Weights of a small mixture-of-experts language model, trained from scratch on English Wikipedia.
Size: 11 layers, width 192, vocabulary 8192, 64.4M parameters.
Experts: 160 experts in each of 10 layers, 64 SwiGLU neurons an expert, 4 picks a token, a softmax router.
Training: a variant of SOAP for the experts, 359M tokens, 5195 steps.
Below are experts of layer 2 (counted from 0) of a mixture-of-experts language model. Rows are named router (the router's row for the expert), gate (a neuron's input weights, with its number), up (a neuron's input weights, with its number), down (a neuron's output weights, with its number) and show model dimensions 64-127. Each number is 500 + 25 x the weight over its row's rms, rounded and kept within 0 to 999. Numbers have three digits each.
Before each expert's rows: "mostly gets" lists some tokens that are sent to it at least half of the time. This comes from a sample of Wikipedia text that the model never trained on.

# expert 67
mostly gets: " San", " Ag", " Sal", " Bar", " Sy", " Sch"
router:499482512497456475449472505434477509491468491529513481546523494494496503493491529510497526529480506507451461529515544496500529500476480516475493493508502465497465559478539513509520503501525484
gate0:484524519510509556458461535472503508503512472484494498500475513471506522519500547492497487478509510489466460493530506513527512511537473491525482460462440493503470507523534518505478468521503549
up0:563515485502503473493539524489508552532455503462469495531515485526503504482501514483489454511517488498493482491494470502509493533549462520534470516500458517462506489458498507521516461488504518
down0:446555479464500499492506494508449512470473509485505494520475466497516515511479492505498507482507498535517484530516478463491501500499447491497513481433544519491492461532547490452530524537477512
gate1:440499470514512496493493480511521513526502455493513519510504493509471474466491463514503489472490522500470527429508521505524497485529470526473482458521490504491490518482517533512472545505497505
up1:478511493495506497510504480474530494492515499513527504491483496496525499539488455503527531498464522516473542476541511518523494526467470500469492487549566510498558531533511502512495458527492514
down1:496455497495521492521511470498491547541527510505498488460523529495467457487506484544516499470551514449500542516533509520569527448493489482460495484545492503518445531496515503486511510481507534
gate2:507505465527552495462489484486506511498468482505495501487501546489541517481497533514492526497534478495501472484569473521485518488499527528489510501485483492508506523507541531540564475475478473
up2:527490511491526502519490465526508494493494510516567526485509489543498544541530504496488526517495492502512517522477470505480497488481532538480498524549453492464483528483424493493496494526517534
down2:495472506494517492493491514505549530453515489547497520495466527438527502464477484570463487512494484498542456486563508486519495437492487548529519442491526464482498486508490475486517516472505506

# expert 112
mostly gets: " end", " widely", " MF", " 9;", " (19", " resc"
router:539480526485519456524521531525479477469470505518525520514507527461523482495538520510517525496468523534521543479537484494523507462482484486485481468535498479492466487467476462468550530471492499
gate0:495488518521558533504503506504527537478509454507510582516506535493487471519501507456503496503532504463483502517523508504506491465512500468489500515551489526487525456493477497527476508454505507
up0:487443503492531460513528513511489550524512474496530507494491499489509506510519507516466487464520468505519484466489486537509517503453552492463514484508499517519512503461523519475535462503527474
down0:462438475474498507545499548490518468535493511475526477497468463473508493516506507473462503512488503501506496477498485517510522502483536501486434527520482507508476499510486487471480520474469486
gate1:499509510513497568482473513516510474448474461478497494533507504493476518495514475498485500491514511502508524495548496512544489459465427499474527525493469535518549521507498495516518483544507511
up1:485521445522534524568447489519507458481490489465499509506470495523493529450530507500490540515492518510567443476480500544501463495482483477521529475469483485516502503483480514482506448473443524
down1:502435493482487467526486498531484529510508499521538510530475502489477515464493525516479497488488516508517477460494510490527520512497485459502522472478495530478468488492497509491482526517489545
gate2:543500477497527506488513458473467470550537478512507520485485497535493537504486481531461525471505495485498452560513490513471502463503465520456505521494492498505479512488518514550532522502494491
up2:498447535510504493503476504451533475503503489509481475525504443534495446476504521496531527482491483462529488499487476477540476499532497510508495517499508485542489488526547494505476483447544528
down2:507507480510494488455492467556459479518495527514520488524499542497535505511460490515490491531483534537502521501456480548470554490479527511509497507486479462467473517509492517518489436490494511

# expert 61
mostly gets: " St", " st", " sp", " cl", " pl", " comp"
router:496472534480445475433507519480484471486484510471525503497483499493517490509509545560525512456499490519447479457530526525527527506515455488489494500496450525494465465481497527511520498509475543
gate0:529488499539518534479494514476495517502524487538532513501513497481528490460453534508521527493512496472418515530460528518505471482487502498501543484503472478457510506493535472548489528474506474
up0:490506490525452507456507555520471556505500455492467483499502463533509467496498496521453497529544504488513483476473527451499463497525573496488504462534496467508531489517503513511493509488518481
down0:464522495492496470474450482501525519471491478512465482472523491511477522519515520511497486477493522523554524467490494532482470507512481445517513511485506516459499485486491483473492502544477509
gate1:548463523505551482500495463524523460528487493514504515487486550513515481512517469506485489504477483508535488491478526507458482480471512506514471530558483548507490545504482546529484502504488506
up1:502524515499467498483535495479562530463488482468499499498489502493522543478469501539510509527508509477513481438537492509504490476505494462519480538458500520476475542495490504528519456465529510
down1:498533489494507475555465446471516527487435484484473505517493509502525510480529533518486444510528471495477526489481479487489498496494481559541514500507502486489482526447473459540491499461483514
gate2:484467459526519490521469536452506497528483469526501511564501524533457511493511521543498515482482488485499521492477510490506431523479466532475473505484478442510441513452495482491461510506477484
up2:494478524509483514494522479495484471490481497476494435479538518488516473499494564464490522480477526510496474484459494529476483421512497475503534506479483486499518518490460556519500511479482484
down2:515510517487473535488483479482466463507490525504538484505516531502467490527520514505493492522523498454476537445511533519496510488469476548497467486514515487491478493485487470507469528495479514

# expert 121
mostly gets: " team", " Cup", " Team", " position", " Championship", " Award"
router:529476539456507513447515478470494458511487450507508502561521537513522531477476504487495527470458539510501494484519513531518463483473494514500494530537520499471535505492490495549508513512517538
gate0:502456517509480540509560496520536506471548476521512489471570531561475515550518460468516543524522526501496520495499512480529500522496482461491511534475461507523491503513537518490463473487507500
up0:505506515477477506489439555492559510506557484517482534531506456482516523512485483499502501497533503498489458525505504473533470533470514504477508533509545463488516473521480475546503523509506503
down0:519494548522522485502514468498479474503505521502506520495503543509510489482517514492538513502540563526548472459460491497511505532519493452582494481511479514458512483495467490472479471493481503
gate1:461520523514503538524453546516536476515477478477527491549508536482504498527482516532509508475450517480447463465488515489519478501495476514476518478525526499463513536521466506500528513490498541
up1:484471493510464518489480534477487529503464520491521512514523463522494458492504513491479547459489490469495489497517511482491463529510463513504514528499508483552557509520474506520498468469475525
down1:515493521553488495482502472488516512496494534460505533510502455471480546480465521486530534524489427521493520500483501533482486503501516468468493505531462498523560533461487491505487507485544515
gate2:472523478492479503504485511513535476514504549485502472503517510520502494473462490538491508518508505541510472427523522478510524510507485526517531508553545497484495520536500500515516464491506532
up2:479522520504488483528503531533533564475526490485493468486460474484505488426515493522552498477520452520520446495501438515492506516459504482465516497493489515493485516502489490512504520531489474
down2:444500510498513529473517504473476486495494492494527478494530514466516486530529505477508467486456545489494515498507486491554506505524505518473516433502480476524510488494535484444500500473498494

# expert 76
mostly gets: " 6", " 8", " 5", " 7", " 9", "0"
router:486476531495511509534505535437482487472521538517501529524519498480529479479518479527509525539493536490559493474518478502501513495524509537478468451507507497519481541464485471478526510470533472
gate0:531506537529532441487476466484490503475533497473489530474496509469503497514489506482512521439514518557489521534503486471454490522514501560520483476490498482529485464505488479495539477465518484
up0:533476483542489520504530507442501504549453489493504482521527509481524510498498507498485497528466507497486551512515462540536494468530492527482546496491477474530528493518469509557498446507517515
down0:514477486499459512464506505510549513508530564509475493523496514500529524478504470494499450523541484485482514490510491522508501483494529551536521468510498507495509456462494493496466473543489465
gate1:485545520490515519496467479535538510524492496479494458531508498500539510525501495488530514506513497463525483456485513473533514542510512512531454484484480481509470465504509479467488483445507508
up1:466473438498560465505537458489473481547550506492524536495529536495481560524547525492497493524523523538516451529492473501508475513510524491507518526529496475497481486483505507498521518507492510
down1:478527464524487513513449501497452544469489491496453512454469504456432506518513492461463485512513543530478478511533487509510482496481537511442515517502507499526494472478463570541496489479523450
gate2:522517469449506468535519534434533541520497472526519510476517463489527506512516456475536489453520449445502510471489522521480514467521502510487500484506512511519514464518512471467502519501553484
up2:509500509479471499497470449517527503525561483483481488557513525507517499454514531523508461520508521480495446546491541489521465488532527510473510481510501492533506461491492460527489461509511492
down2:510520535482495448511513507521515503517443434487490464470471503469497530469534452477490499507507488519469510513519532486512496475549515455479483478524532480528484492502481500509558448518521534

# expert 136
mostly gets: " Gl", " sk", " Wh", " Ke", " prom", " lo"
router:535493508485469480496488551470474495479492538510536505529529504490528517513475559531514487508456519532489492483514500522514509500482478507489493506448505492493523561516480537510530497487529540
gate0:488487507459477482537486516496508550512499508483500527497496468479519523474499537508486512510479526540475492467509529513480473530517503520527515496517545444453495500492534533567503521512497481
up0:479485462502516521509494527461497506504487509495508499495517526515489467514476516511502521494475475478495518508531508467507534451532487458508485496449489532518490451471517519483496470528491501
down0:467472506507471512538517511485496509467514498462476520492513509493503484499512525507497499535485494519540520473452512497518490465506484505506488494474465526539498542524516541504519475510505507
gate1:547489462540451520479531495478492522514507545519546533442523484529512514481515496474493484477501533506540477526513508497494490468476522496538494549518504456528514496501491497500492524489481506
up1:532475538505517478490492462473507475496488494467503525549493515535512537511507526483431492492476519461481491517520492599503491448488457461508534514515516492460453495489487509490518501505509466
down1:511530501514498493495484503476499521522490480472487501474535485494506497469512503535493474498518510428471495499461557470502501483518545499504477532533537519488489524526478525518481453473523551
gate2:480522500510500526497521517493525467527476497467513481466475486532482527510516512528477503509493487526489486511564447508514457561518462495500432496512504480508507486470525520506496515470496471
up2:517514512463478507523485502509483490509528491470495496528424480506536482463511519519481492462538450482535485542509523507530446492510496445495514531479504471492525487484487512504492507476473526
down2:502525527505529511499525527465458518545500497485488530549488500460532522502542481423476497487516488456552507563499514512486509492524518473496460518495513501495480513491515486458519551517499458

# expert 111
mostly gets: " (born", "″N", "=", " Born:", " born", "==See"
router:526484504501494490496520520532492528453469495524523497524512531477503482508475525464524465516459509519498451464520472487500533466454523510475500535523497473490465488494523489484516515511510530
gate0:510494499465506480496488486479482494553528519488490500457520498547488488493497530496503447477509499456486494522405522517538510482510458483450523509475478514514487485495562479473512465495516522
up0:536505561548529431481527546511479479533505530479490538528506473495496487534485478500468528502483490499472519479494525514488512481545456520495527519505480497539498488489548483475481485517486514
down0:459506511486551471471472476503501497484455514513471514526525511514513469476503478517425501523480492499477466508542525509452488511496494479525475561482519493515480506446513519501546529509515457
gate1:529500482492524510481518494500501540502501468533493460526463488484509498556526492547520491493465507506530549446494545498574524534518470495487529510433522505526498488448505517470460504491492507
up1:487572505511510517473522495473479480529490509478439495519486488490464504536487492513530483556484544545517509512503459488494473548485460495511512495471461501462482506500503495507498487519522536
down1:539443529519524469514494506471510520527485463500458466465511513472484488504470518543469457498472502517515460494487510511513496490483505503488475496464519496454443498521492527474527492522454552
gate2:487514488470512502480493493531524487524475529478481455525533513525501523526522474499540497519531495477520497511463469510489519503463506529493499517492532545447507471486536521460524462439462510
up2:470493469498506478474474507541462489527474509531488521464503565507500466491488481494503501482423520508529505473501511492495483507496484424480526447519493501505486505474507556528506483510519494
down2:472499496503507449488525515537499518501505541454526481486504507514479523525468504488498505480492483516562487496453504502514503482469492477486523473514469503527520533515506475476481534513486517

# expert 125
mostly gets: "|", "==See", "=", " Genus:", " Died:", " Class:"
router:491485517453527499507526506521511455494514465510516501500468490497511509495485496510511512498482496482506506502527509480524513500519524576480492470497541493467468488501467488485497510496480456
gate0:454474512545434445497536547491505455513499456513484467463530514510523529510478484468504486517488513485509501550540506508536477513497521518502453485516503462492480477494489511532483528523525489
up0:535490518546531469464489479528541459503523472488513516491509508530486492525456427509573498504508526475465542485492514520534453457511504499522514515481493506456483551488500501550472509487482503
down0:487503494498476504503493519485475521479502487534488516482480568489537505533480446505458508527486484446506488481492515475536464447504502484462480549461481485472486482552493478484492478467491487
gate1:538487528502455484479492498515521504523501486542524496494482539535488515490496512463480439574492498509512527451535527530474490487523540540466515462472499525472494494498517476528484468524479486
up1:477506503505470537463575518516514479484492507513467498485497513457511545517496472470479515494440470500541475464504510477476555489522549521503505468484460495559516522493464476499509516510482514
down1:517489573495484552496529462493539514515510510535498522519483477504496503477499515477468463526475520479488447475499504538482490540526523463478498493486529515513492537498546495532472461472495505
gate2:461427494497486508504491508461515557514499441517481488463500495530508509520507522533522489517523493544549516508504465472496503492505451477539478500489501557525487449516466516464521506483519518
up2:501460461464512504486490504527502505472512501525564502482533507508505524493522497518499498501530461476476527507479452475473512491501483496527494509446536482493517530488492521474518481568547487
down2:517487493540512497552521487457488462515484470507468497491494458517478494493485503451477488493501519523508484500512546465545473497525502559565498459535505491468486464458464477504521429461490474

# expert 68
mostly gets: " D", " C", " F", " (S", " (A", " (C"
router:492501509506443459466520537522469521511505525451516439460500518488499480543479473524450506545501490497536518546530498501509498510501526517559528492482456494493480516554514523464517539486513501
gate0:501530515499423490448522534503466462535472495495489436489522495517504493505488454511473545513496524498496512486489494549525445515517491523519511489454481513511519510494516549510546491487511489
up0:560519483492467527546495468529517499530505534523510426504498516492502489509511457463478506505501486522499530488508475496508441498546550525457533430491474488499494454526504482495474487517504505
down0:469455526533490469453504496479470503509467484491496496488509498467479508523464542477551522505477535493498486478534547511508499473485494483517472486503497504495500505492520536480525552503540514
gate1:479526523512514512485500483495535500499473499537543523521522486431489519496482493500506511508489545495494497552481491500498486474467483546516498496489530475531487516572545564479552473539495521
up1:483481488530480543446471509541510516480500471479526549478524501520528502471495508510512500514471474466475527495551519501495522509485471498559513540498471488492550570516471481477486540477539513
down1:534518493592500551512500473518471505445504493541534539479490534510541489502479523488468518499541507447513513487529546502524513477502480504520499541511458479515528520528529484473515492490518504
gate2:505485495454516516550487485526534497538507505548524496472492478500530476526510489547547485547568499492506487527510503505466527499517473461540525483543482489526520496517486478517458509467491508
up2:504513486458507492484475520488475458484469537461505485540488508486495490477512532531504571469512468515502499498515497521441521464498530497480497494546489562509503527502453457526506496472433518
down2:511516524474517500483517526534533511494497468505484442504489499516486515469474514527526500517503511469508480496503487499500495491485495475467510486471462518468461482474523522501509472523446469

# expert 24
mostly gets: "9", "5", "6", "3", "4", "7"
router:475473531543488547506538506438482505468516508532505529521505491478537472460545480509519476470524508521529516496524498499528482482538512505459502452511509503515483508471467489474520536476559505
gate0:497552434485507479514485473487493477483519535503500513517523493470533484519448511521487506502495466502514530503468525471525492473513503524510532489485515481507537468507516509546487499533475504
up0:530478479479560499497529515476494541555480443519530507486490510495492521517550469489546548514475497514469494498496482506521486508498501502491543510499497505528523461478495509547472522515503528
down0:448475512507562542492522462500494535534474501534487504480456489492481492491526508461495555502474487513469495519486454493471469500528518498466489521543510483488498478477524485477504546487478485
gate1:500491472448502455491490509488512484475507473529498473483502499512543473510510478497557529536506524494489535524495482462502524526453487465515466510495454511478538548500479505480493505508477490
up1:449511469500504474495536475480512506491463525480511478521515535505481490481492506489474513486503533508524474526439541533480529512484508502527479497512527563496483475508527531497512524480507557
down1:494455519504463546503506468531510513517526506498505484474514474516513497540488532501480475521520489465533473474544457525477490527517529550503530514496514503484547445499484510486492477478481481
gate2:508502481430464495506506483508478527438500519515525509500464533521442507510522499526473475488522504453509492493492489513530508489483512504515507480521532514459518509485419494529480511472537515
up2:478521516485512516481481524484487472474516522514494501513489527525490481535511500480465506471475486495503499524511466516444486484452544483479494503529519535459496490532488497535456512472478478
down2:472482582530501493532511525524538482548548484548486524519510469504536502470499535465498524520507546489511476483531475487464478469486471451480543508507517529490519511466523443515459522461476492

# expert 35
mostly gets: " cons", " Ex", " \"M", "re", "==R", " (M"
router:525466527498515461520529517547504480484473464481510497521530508495506508476512500503518534530512532506524497502519486482516522478475512469504483481491482460508507527479505459468538519458457517
gate0:521529485485480520478487488484489498501449490481472468507494519493496451490501513517463520430470510436523490525535519514499508477470471524497501486495441522494490507494522541480508455503510472
up0:477480522508519540506532507526548486477481536492519503523507504506454532534510505496533498495509497497487485470484494509484540524490490501469532463515534500481520501532487524514513518460534541
down0:474474499491496516463502481451530526487500516480514504520457473511463513478504483514476432499511542486508495504514554544499511490451510484531459542493496516500527525516469479488508484533519498
gate1:500494468531536514536560453471498530538502523485530481525489516514491470462513475483472478503505575502511504479483516466462531490531487508456513500501488482519505530523527481538521517501504492
up1:443528538490496514523499498462494476537523506503487484509513508499531515505503498494505492526490534474505515534454496487548495486495486442510500510486476483487489487517534514501544538466491507
down1:492508496520524495544510515451482505564504485520484522532506499533536516471432491483551500513489495509481464515487433491495471496514490505489491499499536512495536490513487492485491466472467497
gate2:460564522515524515487512526485494531489491484507437478489504523521476520478483476490488528495457503513522498480514525505501490456503466511436479506506500460499523481511509512441502486478552457
up2:516473492468452486500511502441435528534510463496492513492466529495476483501484487524547511489542509490495554521555519499513523491551513541506513493474491519486502522498506477528511503479520486
down2:501463534494487513493509480509479515472492486516471493525492476446482505474502443532508494502486468447497519428486468527509505449490487479480463534471514494483502532496532510507501551534517509

# expert 123
mostly gets: ":", " by:", "s:", "er:", "ation:", " Country:"
router:522486543548536473513492528493489508469490529514507506511517518491508442470491439502519516528469534489558530484525472475512528506551535492538482446501500496516482465486466502484536513445504473
gate0:503493502501515499527524462472491475523467469477435480500526512514492495492496490507509502494465583483465484475463485469500489499505545494498542554507481483475487486456479488512510534492491474
up0:503490532499471502454494474448516519474537482496470484511526578508493518479456516506510483488529492487489455460497532498508501536470490490443493486498532544441499491470486534450484506523507489
down0:531516505508517539493525486527500473513540496481508527474519511538496509502491461506506478479454518512517456501476460504463448503477490459485538546493510501528545516470530550530521478511498451
gate1:502514429499541523512506488537487501513489500494525457502506498479506504494488485522499499541472509483485444523482498531519475553500493509523456479491494506542560498505487497493519476460537518
up1:499475470483516494495509544511499507514515522489563530461538520504489491502540529489531506460513521519454470530518536555487522505501483517514528480522496489517491529520482518519523502473524500
down1:498466502530486520456520505517498521480487496490513550512529509479515477474513490465493511504524480496498545516533527490514497491505508476551506502572498521533483563520519432541523478457505555
gate2:521498478524490439482477524532523526463529510468482456482535464518504546500496478490514477522527524485470536483486529518497496494467459477499493517505520486518564485493488515493509540495505513
up2:502452491502516471507496489510535559497503487505495493498518482478472512543523523486498468502545511466464508533503489527474542484455476494525526521525515495505519486500460488579504506517532521
down2:524482493481545484500516453514498521503513459521538472516514495499477529488512495520502516538520488500523519514499482474472486456438491537502452480472549496491524486492489538517509517483520513

# expert 137
mostly gets: " J", " \"", " '", " (S", " Bl", " (C"
router:497499510496473477469527528509470521497490541465524450487523500480523476541468520529496529538506495494485499556510514496541522474482484521479493520477519489488493512549475483513526527512488496
gate0:484523498472504517438463514521519462479470497552498504537455491506473540543494461498501512477529532528521512491463510461502484530547491472498477519500477486537518510519477513535489462517493489
up0:501509484488477533517489491517495483525483518482506502496492493501495521489510535491473520486513500513470512518557490482502506475522524528524506500494500534457519533473465504501491478464483492
down0:537530491511473482515508504536491531491484546458511505459591531494536510482499505503492492509495493498516474491500458506512476483517527531533528513516504491478520502517539509433545493521511511
gate1:488525510509480528510527500450487532474506526480494497486548542453508522467505511477522491504482463508480515486472541518527472498539492518498482485473478483497513500496456541517489487504516500
up1:521522546526519445543497444508501487527514510488527490511477509463491508500538529517493498494463527476494476515492468524496491544506526485524501498542529461473533511496540530488497541522521511
down1:474519498518500492487480448507524509513478510428480470503513486508527502507541491514472499528505492499491504506504486496462524500505505529459554499533524524502511488493498509536574511477527545
gate2:534511534531525533524497444488489518500485508513458482511507524514504514516487508482485517489497512513489529489512554487480451524547549493520481497515482505524539491469485488469464485476521493
up2:507493508504487468533489474497500451513495456485526495514498463465493515495513546503509468528499526472473527508485461500475497531511523510438531506497501526501510532494518521469477490509508500
down2:520534494505465483479515516461526526513454469473514499467519474467520481548507521512490475526495497562494515523494471483472508533520482511507541505533521495502504501469518432465500493501458455

# expert 99
mostly gets: " O", " Am", " Sy", " Part", " Sp", " Mal"
router:517493518454469484471517508522487503483503460474513503492530461509504530542515521510534519511510505515427473482538518513496496470454506481528496517485465503501532515508523557533534474493499519
gate0:525512548526461539523516506468495510496529536475491510461527470482495489481499504479501481603529501516492527497490492520488537506512505513492523536504495475514494489526520467477466496498482544
up0:503468499526457532519485537504508498509544482487518498484524489501544478526509485449446547540515503541508532489514480500549482548500495473527505509518534501495551478489489476460516520508515567
down0:489472497477465465499513485511465544555526535471454503456545493477492475439493537493505499514468504494506510505542487555484524489487524494486502498517477459502513503462507489491508522482533557
gate1:483481515464545500480489494492487491506455503512519499492503492478483503533517505515504453492503535498511539537561511513494498467499562505551467498507465488575570507502519479504473454480470487
up1:496472473514492488506468469496483512498481498479483518490510523469469489522496462518470500482481521488506548498500466505537514500456519488493536464471564511485548491472466473471495541544479546
down1:493490460515463487469477471493540468514527491509472549465505504508511511485526464469523499448493482534484515508488491475453496511460506517524484486479518512479510468508504497479508513468551484
gate2:544512503513472501515503509533527487511503524505520486474530470560456472451481505513468480504517468519499496500546509510477489512502507523521526469494511523496452519494521502515498486519524506
up2:485505491487557498548501485531473542507475491503503505498503461532517495519508504477466495472441459511495502501436474512511503490454483490520513478544460485490515480528489531487501496511444457
down2:500518493545521498502482459507466528489476492474501490511484500453493577528465512454509477516519489519501487515429537502496488497469521517500487469481476524506475475482512495484492448507486481

# expert 132
mostly gets: " Par", " Ag", " Ad", " Act", " Cal", " Court"
router:499485527496451478453503539504480504464479488503510467511505499465511469480510531530494512552461519530489444507537495535509493514510505468452465512478532464519506472505463488506513510485492561
gate0:487531484517481441444512461535479492506511515535510509520491484534483506540507466508496515488498517495498476567488514486507488502557517484486468507493501479502503475496509433545517503520503535
up0:507507484512508453472484541498463521527459515502476491488523496508541509496541500482470457497504524441509476545501477537465515488489498473487492508488501535525474500486477464532487496536487516
down0:523490495473486497499493500506493521505503524471523542512536494506468517498510476514506496520530482495486524517523449543468474540552517523500466489511509529503533464528508483516486511510525490
gate1:506524477514499506493482492515546524469493523502473518496496483513521515541574493453473505454491524534485478527483526513471492515504466520485469472504490486518473481520500533486486487479466534
up1:497515522525553477515470462511485485488532501530503549519502523517478496519484556514530514499529517582467529509500479472485465504501527473520511493523486481511516486528486499475507511485543492
down1:537524544504529522500501480507450473488546524490521487471521526560473542472505496501492519510494502505509485529508492502487499477473515509499521512521486500458524490482523499507525493489527477
gate2:525471496532495507508540504480540461494506507483517501500493495477544526530470497512486515482510486552527524518523510495502487550505528520505455484478515486516506486501502501491504501491470515
up2:480487494501471518483492506506539502512450477486500475491567494508489515457501456511519518492486512512507488477519470486519458491508501526516508495517529550538487502493495481524477477481499494
down2:526463467477442462472537508494535482508479501525515482508532531486519454529530516516498524460466475513501482472498490474497493543529519486496493456494535488515478502515467493534503501470459497

# expert 18
mostly gets: "|", " Synonyms:", "-", " Their"
router:525481531473512478522503543516512484503486519530534505534526513510493465568504487509459503519498485498496511494443464485536538510477502511532479499527524551467484524481459479485503515555501501
gate0:518499472516468510538506543505459457487520521520480475541511558510468495492480505471524470497523499499454556510472524481458499514485530485500500494526529491502476497480539466466496509528467539
up0:518519481476507512520476537544485533463454504483494485501478468535521512514511467502557500514469493489505510503519477423513515500468542512511478518505485535480535490551471478509486489512533505
down0:479525502495502492527493483570521529468515498512490515513481513478509510486486499520509548477503490500528509501541526509471517549491510511515460510464522496485478508441524507544486504465506465
gate1:461525496527460452487517469523502483484501545517507528522571473520516456484484481515491525505483528500493487521496432506531495508488468470471534471486482495495512493491529474489484462499517475
up1:500496496476472520483494541498495508494508488505457487505446497516493493524533503540488453497504505496516461512533486451476466531503564494489507494510515528507498530508495495549499475474481490
down1:463520494474505474504507492488491504478486534477482509510509493489484474497518481481488508521473431516471474466464461522508510529512447493491498508533527498544469488507494529568473523447507491
gate2:523487481488518511472513474470428516472498502510537530522518518485535513545471486474518475507515515483516517521473488510496517459511451503476508496494473484459532483480473525511528531474496491
up2:470458517508480503485465479476500518497508514495541511496506541521490517493532502523496500500494508461507496493513498506497544537508495516477472513496475477439466533533481522517510491470474520
down2:521477520486490516493477490534471523506481519498484512517438529519477541501534503552501501466444489460496517508513512487480524507536478505496476557480487488525495528505515522494508444492513503

# expert 109
mostly gets: " album", " %", " career", " (aged", " Votes", " Total"
router:512476545484494506463514483496471471495487501493534536546543493492489497461515543515509512513505515499523529470511485463516517497475548482529480555513551463470468514501461468485517536476492465
gate0:488511501505535533494513510503530522461486510485481510485510505463497493490497491455510499467489523465469482477526493508471493492503457495501493531470487467503463496544530520439516450484511523
up0:484484530473512520470490503506487526478504506457547516495502484523494487509466455514486461524533498470519551483508540540502542514528513511521533481514524483482499506513571503530473516505494527
down0:514527484473509474517454493481537538517494531525475513531477485513499494527485501537500514502465473501524534480470479493440501489449517510513558498487488522478509478511495462534479542591517474
gate1:504519506497539472504535485484540510505505487508546476501481497507477488504497489517556475518527463507493475492500508509500500508477502469474495481499493489505480492508503491496481486500525524
up1:509488448488524492528474510479515533498430485543492453492478487485510506523488529560522474504461532506473503469480485462497441471535507464518506500499504502488488508500500529472485522452506473
down1:551508492471511533496514519485516471456484508499507495465513515520489448530519478495475502506507496503515506516516494505514481476520487465526486492500494503506513500468464475474466516489488521
gate2:516497506526540498487495535438508555510519472483498505508507536466478491504513519508515516521510476491507534468486554505459492505518482455520514542501458476451487511449498560497555451504484490
up2:494535500503513515477463527478501503490475493529518476466522520503534428523534501469491529455456525529501504470513531486546479545504522469534496499534548508532515492519538467511515503424513471
down2:499482494494532498495514516494480507513468503484518497507498466522467521500489476485506457496464541464509463490498483515550561485488540519507514456544492530569505479485493517468467486519508539

# expert 21
mostly gets: " she", " She", " ", "о", " Chevrolet", "She"
router:541456515491539477499523517521487466465485502548536494516535531482506480514515532501529525472484538517521526451500498452543502472487485457492488473528513482491470483475487505472516532461485482
gate0:473495469480477524519494476508448500496516504505474485495528531517547562491496520529480528512498483500481518504526521486506528524477551521463514517481486516509518507508479503475504502462533513
up0:507502471509505514492518475475496510478478503480466558501490448448529501498488486469536499523470479523502485514526530522511465487514491518513526503515509507492527466468494484515495548491476498
down0:523509479459517433501485481502492478472476516499490495505459470490537470501463532505477481485531499535518499479496507497501517462514507489501476495507470458499548476483482500481499515547494485
gate1:494503487496489506530495490517458489527522475500498469481483540511487493470503492484533508473525522516501530530507463489445492465523476471498489453492554491514517501454496484487495539498526519
up1:496479519517534505474476512485499475528482534508539541514517523509514488573478526532495530476519485500465544502493512517508497500548480536532489465499507531459517493460513513513478486563481507
down1:463522511515509536490522467473533532487488446504473501533485499527499542496523506496481474507526484509520467504520546482493485518431517483485527500507533492511482522450495469482481497510527524
gate2:495520492460485499496535507489506464521558494490503478521519468491519489470484507487490489525490516489521545392481533490513472490497465540500491488478538495508517519503495493540505513514485499
up2:531542465504520443485508474449516542497497546505493543503534521438507514459492521488480517470470494473463478500538514496514500471526494500507506457508544517511477456509501498518466530466455521
down2:485500526497484491497494520520526511451454476489519488501468505509502507473495508530535460469533501444474495487538537513492470476517521513524509589468538472507531520496527514526517538491504536

# expert 133
mostly gets: " French", " TV", " France", " Japanese", " European", " Japan"
router:504481538488511502505519527475522464498524504498516527561511538482501474458503530507536519419477520523519508472514520492513482493467486472479471479538528519481493515474503483477513509472535457
gate0:511451473477511531459483511489560488532508552529492509537501514497526478461515508533495470484481477505537485481448512508508458519476474514501518504515522527490508536531471491537502498502479504
up0:526509532492527488520488478479500481503492551497483496501505521515488506480534483494477469463550517459525529484453513517481507484513471490472512522476501524517405442502483453525564522534485513
down0:521502474530543488503447582481494485505462496441540487486540479508507521486527485456511541519456485514476466532508489518506504522531491512503513489491462518540504504489531496457541494514518521
gate1:482517500493474498513484500489480495501491490479491515523517481537476440521488501483529458464508515515481501482554521543501466542511515486486509488542454481499510466504489471527493531505528498
up1:489516484497520562507493489477469478498480485561521513511487496466510491503527505521463492487560529514511528501495516528473529516543499442503467499476526529493498518469493514470470520521512498
down1:499480497518484484475517502502467499486475530502479485533463521536463493536530503517503507496521499521493495491460505440516458514552475461513503460481474543522447518523511515508534536511511491
gate2:492464527536512536496527464497532498474513536503436520498527531532482535506529498500495505491508515475508477513469488473499468487488532515519438460510474539525496464492478536540424488524457491
up2:494499502506471472499507489501507518494511483468490493518551503490512445545454531450498473519502485480452488496487511459504497530481482499520523520515494483504591501529488487510486467478496510
down2:558479507501478520457542488507457484505540572544480481519496503491540466466514516520500470522477548528541519487473502582457512483499508503517540503513519525493481505457534522534475487519524482